Weights of a small mixture-of-experts language model, trained from scratch on English Wikipedia.
Experts: 32 experts in each of 14 layers, 192 GELU neurons an expert, 2 picks a token.
Below are experts of layer 4 (counted from 0) of a mixture-of-experts language model. Rows are named router (the router's row for the expert), up (a neuron's input weights, with its number), down (a neuron's output weights, with its number) and show model dimensions 0-63. Each number is 50 + 15 x the weight over its row's rms, rounded and kept within 0 to 99.
Before each expert's rows: "comes after" lists some tokens at least twice as common just before its tokens as in all text; "comes before" lists some tokens at least twice as common just after its tokens as in all text. This comes from a sample of Wikipedia text that the model never trained on. Tokens count by the router's weight.

# expert 16
comes after: ", ", "as ", "is ", "s", "was ", "a"
comes before: "a ", "and ", "the ", "which ", "but ", "as "
router:66 49 56 46 55 70 43 70 71 29 37 43 35 41 35 71 53 67 45 43 38 56 63 46 36 59 49 74 45 51 44 47 63 55 81 70 55 35 53 20 54 46 14 59 63 64 84 41 63 32 44 52 23 38 72 57 42 50 42 59 44 46 57 63
up0:44 19 69 26 41 29 46 42 59 56 46 32 37 52 38 29 67 47 46 39 21 35 45 61 25 66 40 58 35 49 49 41 51 37 36 17 60 43 61 42 69 25 46 25 47 40 39 56 48 76 48 55 45 57 47 67 60 43 41 72 36 56 41 39
down0:83 83 59 26 67 52 67 48 64 64 71 55 52 56 54 46 49 55 48 74 46 30 36 52 44 44 45 56 68 63 29 72 65 24 31 49 61 53 45 17 71 68 51 51 74 60 53 47 40 63 41 53 54 79 41 87 55 27 33 50 43 62 51 20
up1:47 42 17 64 29 55 50 54 73 63 48 50 57 47 51 43 75 46 60 15 38 39 53 34 31 37 42 42 49 31 66 64 40 34 53 48 53 58 58 23 48 52 55 37 81 41 68 84 53 67 55 48 61 43 50 35 78 71 42 59 90 70 50 41
down1:59 57 33 67 27 39 47 49 49 50 58 54 89 61 17 35 63 49 30 59 58 53 28 38 36 48 49 61 46 77 68 50 73 91 50 58 51 66 25 40 49 64 37 29 47 54 23 51 41 56 43 49 32 39 39 40 59 40 66 39 34 59 60 85
up2:62 56 38 57 47 47 57 48 41 06 55 38 36 47 30 80 60 56 61 61 62 57 33 50 38 46 51 51 52 68 60 58 70 46 82 56 28 15 54 39 61 63 55 27 58 72 32 39 55 48 54 23 41 46 37 42 40 46 42 64 06 43 81 50
down2:45 40 47 64 60 13 54 58 22 50 39 22 46 69 22 34 47 61 58 42 75 61 51 37 49 33 40 54 69 59 36 49 53 56 76 49 67 60 55 32 48 67 47 45 41 49 48 58 45 36 35 34 40 55 30 19 67 83 61 47 45 45 43 44
up3:70 67 52 38 55 23 56 56 56 32 40 32 49 52 67 42 33 43 56 45 34 51 33 39 70 37 39 39 42 25 24 53 57 61 60 48 31 60 49 47 44 33 36 32 57 46 50 36 53 51 66 61 43 35 32 46 60 49 61 57 49 39 56 71
down3:55 68 45 35 38 68 70 59 51 16 39 65 44 49 45 60 84 60 39 55 58 28 56 54 51 62 61 55 75 53 28 28 56 37 33 52 37 51 57 51 65 87 52 43 30 64 05 61 31 25 45 42 40 61 38 51 35 53 22 21 52 46 36 49
up4:78 58 26 65 65 71 72 67 67 61 12 25 60 44 62 35 75 47 55 59 43 60 52 55 54 49 45 39 38 67 64 29 68 43 31 38 53 77 52 36 33 33 62 32 50 33 63 58 42 41 31 51 26 78 54 30 58 24 69 25 56 46 84 56
down4:53 29 43 60 64 55 59 36 54 39 42 56 50 64 49 42 43 32 61 56 47 50 42 28 51 31 59 67 82 27 61 61 39 51 40 62 42 75 50 77 49 28 56 59 44 56 49 33 60 70 49 56 28 60 45 38 38 48 67 45 45 47 09 52
up5:55 61 52 55 27 76 59 42 44 57 44 58 51 46 59 42 82 59 55 66 51 36 43 66 49 38 57 51 32 41 31 57 33 47 35 38 86 29 50 40 78 40 43 52 45 58 57 62 46 45 39 29 55 25 51 44 53 69 53 56 51 51 39 47
down5:53 49 35 46 28 47 66 13 60 43 26 47 52 77 55 23 53 59 58 58 36 39 50 39 47 58 49 53 41 15 56 27 53 35 86 59 64 53 58 63 41 39 44 72 63 56 57 54 34 39 13 62 54 49 40 62 56 45 43 52 36 21 44 48
up6:33 77 55 80 44 62 44 58 53 54 35 71 66 38 50 50 39 64 59 30 39 76 76 44 32 57 56 46 65 16 28 54 38 50 78 43 64 62 58 56 31 46 68 30 67 50 83 58 34 65 55 35 66 61 66 81 28 48 11 41 38 49 77 49
down6:59 64 83 66 55 83 66 55 62 63 66 66 59 30 68 52 77 58 43 25 50 47 53 66 81 58 50 48 45 74 51 53 43 61 50 51 40 31 56 51 37 78 56 70 40 87 22 58 83 59 57 66 60 44 55 63 64 55 79 65 57 48 41 33
up7:61 49 38 66 70 71 41 50 47 49 82 64 63 33 17 44 82 66 67 53 61 42 65 58 46 41 37 60 50 51 34 70 59 45 37 53 55 33 43 28 54 61 50 70 48 51 44 46 46 37 38 40 42 51 21 47 37 59 53 13 57 77 74 52
down7:54 45 42 41 57 30 47 81 76 56 55 53 26 50 33 34 36 79 60 43 42 51 67 71 37 49 27 62 48 44 68 43 55 38 45 39 64 57 61 52 64 58 71 58 50 57 69 38 37 58 77 41 45 46 58 59 71 38 35 59 56 84 56 51

# expert 6
comes after: ".", "\n\n", ". ", "==", ", ", "==="
comes before: "The ", "In ", "==", "He ", "he ", "the "
router:40 65 61 51 45 71 42 53 48 65 54 59 46 58 37 53 77 74 49 44 57 59 69 70 19 73 38 69 62 58 22 58 26 50 51 56 70 61 73 38 50 25 22 58 66 42 59 56 65 30 34 50 40 37 50 37 23 51 38 63 50 39 57 45
up0:46 44 62 46 62 26 43 32 50 69 45 14 61 51 33 27 67 42 76 26 55 27 12 27 52 45 62 58 49 63 38 59 35 50 29 53 49 47 69 40 46 30 55 45 33 44 47 51 56 48 37 51 57 41 63 73 54 50 50 62 28 47 33 51
down0:61 37 62 48 45 50 46 51 64 32 82 58 42 44 57 27 39 50 36 59 24 50 89 45 28 59 31 52 49 78 53 35 64 57 47 65 33 50 33 59 43 39 77 40 59 53 47 65 42 34 56 28 31 65 59 52 38 29 74 65 43 49 27 65
up1:58 65 33 13 59 35 46 56 82 38 69 27 51 55 55 72 49 64 46 25 78 57 44 36 52 32 60 60 58 46 72 54 50 56 49 30 35 41 50 80 58 43 73 50 36 38 38 81 65 71 54 44 42 30 60 69 58 77 24 31 54 49 39 51
down1:64 53 69 60 56 44 63 51 26 50 63 65 40 42 50 58 41 23 36 49 45 54 32 82 49 51 50 49 48 62 35 47 50 41 81 13 51 42 52 37 47 69 56 14 25 15 46 41 51 48 47 82 36 81 43 83 55 64 41 59 48 31 40 44
up2:70 43 95 62 40 57 40 61 59 55 52 67 42 31 74 50 17 72 56 71 53 32 52 49 43 68 37 72 41 29 82 30 59 50 70 08 36 60 63 60 33 56 63 53 64 63 63 50 43 40 30 75 51 52 52 60 40 52 44 54 47 32 41 60
down2:72 51 55 40 36 48 38 21 63 47 24 64 32 39 84 65 44 52 44 63 43 57 41 59 65 55 65 43 57 50 65 42 56 34 52 49 20 84 91 62 49 22 60 46 36 36 59 57 41 47 27 65 62 40 48 30 45 58 73 79 44 58 56 61
up3:58 62 41 53 51 32 47 49 67 47 41 73 31 52 29 70 40 68 40 43 82 66 54 24 46 60 38 46 53 31 48 38 54 58 90 40 40 32 45 39 02 49 35 63 55 80 53 68 65 45 77 43 43 52 54 47 45 69 62 50 53 54 26 61
down3:41 72 72 45 50 34 61 47 47 43 49 37 70 60 56 51 33 63 65 31 60 52 24 76 61 54 29 69 91 48 50 47 78 66 44 29 59 45 34 32 53 32 48 00 56 67 66 32 61 37 35 43 48 31 34 70 66 58 48 94 66 89 40 73
up4:14 27 32 52 60 23 28 40 38 71 47 72 36 48 64 42 53 64 40 52 73 30 54 57 29 53 33 48 19 57 57 43 45 63 60 82 66 39 31 69 44 54 41 51 40 73 71 46 56 44 58 31 46 27 29 69 59 74 44 45 43 48 58 67
down4:55 24 58 29 51 37 36 51 65 38 68 66 55 62 72 67 57 34 62 66 81 47 56 35 64 21 61 38 87 37 30 52 52 46 63 33 28 74 42 26 29 60 46 16 64 42 75 40 66 37 68 55 33 34 52 40 76 42 41 32 21 38 57 57
up5:39 50 47 35 37 77 43 56 54 45 55 75 48 57 73 63 33 47 45 27 43 99 56 50 67 31 54 38 27 55 53 43 23 51 64 21 63 66 44 67 55 61 48 35 55 21 29 23 58 40 42 68 56 37 53 65 54 62 38 60 60 41 57 59
down5:76 29 63 48 49 49 64 43 53 55 52 66 22 44 45 68 62 71 78 51 41 50 27 42 36 61 73 54 38 66 64 69 42 46 64 21 42 67 51 61 31 65 67 30 57 41 50 40 61 52 56 81 46 42 96 41 46 67 42 58 79 31 54 37
up6:40 55 56 69 38 47 72 44 56 69 67 21 69 46 64 42 64 53 59 62 65 46 42 76 53 65 34 77 47 40 22 83 55 55 30 52 51 31 55 15 74 45 37 47 59 49 52 64 74 39 26 53 21 28 56 57 54 50 69 46 35 38 26 43
down6:52 55 48 33 46 18 62 48 52 52 38 88 72 58 60 47 54 56 58 52 54 34 18 61 68 68 71 40 82 34 36 66 57 65 40 41 27 71 50 53 56 47 60 40 53 77 45 37 35 50 79 77 63 50 51 17 47 63 73 34 42 61 61 37
up7:58 69 56 32 55 77 19 57 50 43 48 28 49 60 27 68 47 41 44 72 57 39 47 56 33 67 85 59 44 93 44 33 60 45 55 20 64 34 41 51 60 58 50 58 76 26 58 34 70 79 55 61 54 54 49 49 33 63 46 52 73 65 87 35
down7:48 71 35 31 81 70 30 48 39 40 62 62 59 41 33 46 33 60 46 45 44 53 38 31 60 63 47 42 52 79 60 44 38 15 38 28 43 51 50 38 30 54 86 89 51 67 45 52 43 63 73 53 62 32 39 73 72 61 61 37 34 30 38 56

# expert 11
comes after: "of ", ") ", "at ", "'", "\" ", " "
comes before: "the ", " ", "H", "N", "M", "B"
router:34 53 46 93 59 62 19 50 74 53 59 30 54 34 49 61 82 58 61 52 67 51 72 75 41 42 58 61 60 50 44 29 35 35 77 65 59 39 71 53 37 39 25 33 64 40 57 50 80 25 40 49 28 38 61 40 31 52 44 38 24 41 77 70
up0:51 21 65 55 38 63 33 60 63 47 63 75 61 68 54 33 51 47 25 49 65 46 46 42 58 34 49 54 47 60 56 33 52 38 57 51 42 25 46 46 55 61 38 57 42 44 57 66 68 48 52 69 22 14 57 80 64 38 71 38 55 58 35 41
down0:47 58 45 37 88 39 34 42 18 68 41 43 58 56 29 62 28 59 41 30 85 82 18 58 43 83 69 40 46 73 29 73 60 42 06 77 22 52 59 43 42 61 49 50 43 53 33 17 35 37 37 34 65 64 64 71 50 57 48 58 57 14 45 61
up1:45 57 38 69 66 71 35 39 23 53 59 71 37 15 49 58 38 18 66 60 70 65 62 63 06 50 47 60 75 74 64 43 51 34 45 48 53 61 50 37 54 39 66 67 76 42 80 42 67 18 31 31 54 47 39 45 84 79 28 28 70 30 72 67
down1:40 25 79 57 51 50 38 70 71 55 88 76 47 48 29 20 47 29 59 61 74 74 50 59 57 58 53 33 63 55 28 57 59 64 76 56 53 30 50 25 51 60 39 40 58 36 42 78 75 43 49 11 54 47 42 47 25 49 46 68 37 43 44 36
up2:42 62 32 71 42 81 51 46 58 58 29 26 34 49 47 65 48 79 49 37 47 58 62 51 54 37 66 24 58 12 48 26 63 66 35 63 61 59 46 63 29 67 50 49 38 18 62 56 65 33 47 58 63 17 47 77 72 13 50 67 45 31 55 63
down2:52 55 52 40 38 56 41 41 37 31 27 47 47 30 53 32 33 01 44 28 48 18 44 42 65 31 34 46 86 38 38 27 50 54 59 43 38 53 52 23 51 70 68 46 61 42 41 50 35 44 55 35 81 72 59 17 58 46 41 57 63 33 56 45
up3:41 50 26 62 61 42 40 37 31 47 62 30 39 46 45 77 49 41 43 44 46 66 52 21 51 53 47 37 27 59 32 46 23 52 63 41 55 62 55 60 47 66 54 66 70 63 43 29 85 78 46 55 47 34 39 61 28 40 48 47 62 46 36 52
down3:09 37 60 34 52 29 47 57 28 51 37 52 35 61 43 39 36 47 67 48 65 55 43 29 44 30 56 40 35 43 32 54 50 54 53 54 54 53 46 52 47 25 54 62 59 53 63 74 39 67 99 41 60 52 38 57 60 38 45 10 63 69 06 72
up4:41 59 51 74 39 54 40 31 59 41 47 25 54 57 63 47 54 26 75 52 66 36 47 43 34 50 58 40 79 76 25 60 52 44 45 67 35 44 96 16 62 57 52 54 81 59 46 99 70 63 42 54 37 04 55 41 51 31 48 19 52 79 50 56
down4:62 33 57 42 48 66 49 59 40 66 56 59 47 42 21 66 79 57 59 49 48 73 41 50 51 60 54 49 65 51 85 46 50 35 47 64 78 40 46 64 48 22 24 37 46 53 38 18 62 44 11 57 33 61 22 83 63 53 38 59 56 38 29 26
up5:35 79 26 58 42 44 58 42 37 50 68 53 52 17 53 47 37 53 31 61 58 62 39 61 64 51 44 84 46 60 51 50 63 28 61 27 51 12 51 77 53 43 32 15 47 52 39 47 62 10 46 48 54 49 49 50 28 63 40 72 46 23 53 83
down5:51 48 67 60 30 63 29 78 88 68 61 39 16 51 52 45 63 18 25 46 53 57 28 25 46 45 47 57 53 52 15 47 50 68 41 58 57 34 46 82 31 52 63 50 38 66 66 37 69 70 34 53 52 71 42 38 54 62 34 43 37 53 43 64
up6:38 59 37 55 49 58 57 48 53 47 55 37 40 14 55 58 60 38 34 52 50 48 83 58 66 55 52 43 52 62 44 63 70 33 40 82 38 42 59 27 76 36 62 59 87 34 53 43 34 31 45 84 32 34 48 52 43 46 22 75 21 45 38 74
down6:67 29 53 43 30 32 53 50 64 45 68 37 38 54 35 42 38 53 68 54 48 61 50 64 37 74 43 23 64 52 65 71 70 11 46 33 43 46 54 68 51 30 51 51 32 63 44 39 68 57 60 39 30 28 64 59 58 40 34 52 93 39 30 50
up7:39 65 47 62 59 37 87 58 10 61 25 41 31 38 41 65 49 38 45 52 67 38 47 33 35 44 51 52 31 34 25 58 53 41 77 47 36 42 17 32 49 43 31 34 40 39 64 56 51 52 45 73 29 52 58 59 55 39 51 54 44 48 52 47
down7:71 42 42 27 46 52 52 36 63 58 62 46 51 51 43 34 61 41 34 24 33 19 48 48 74 55 48 36 47 56 39 56 47 49 71 46 40 61 40 37 53 63 44 51 45 72 55 28 54 63 50 65 50 35 20 34 50 77 57 45 38 64 65 96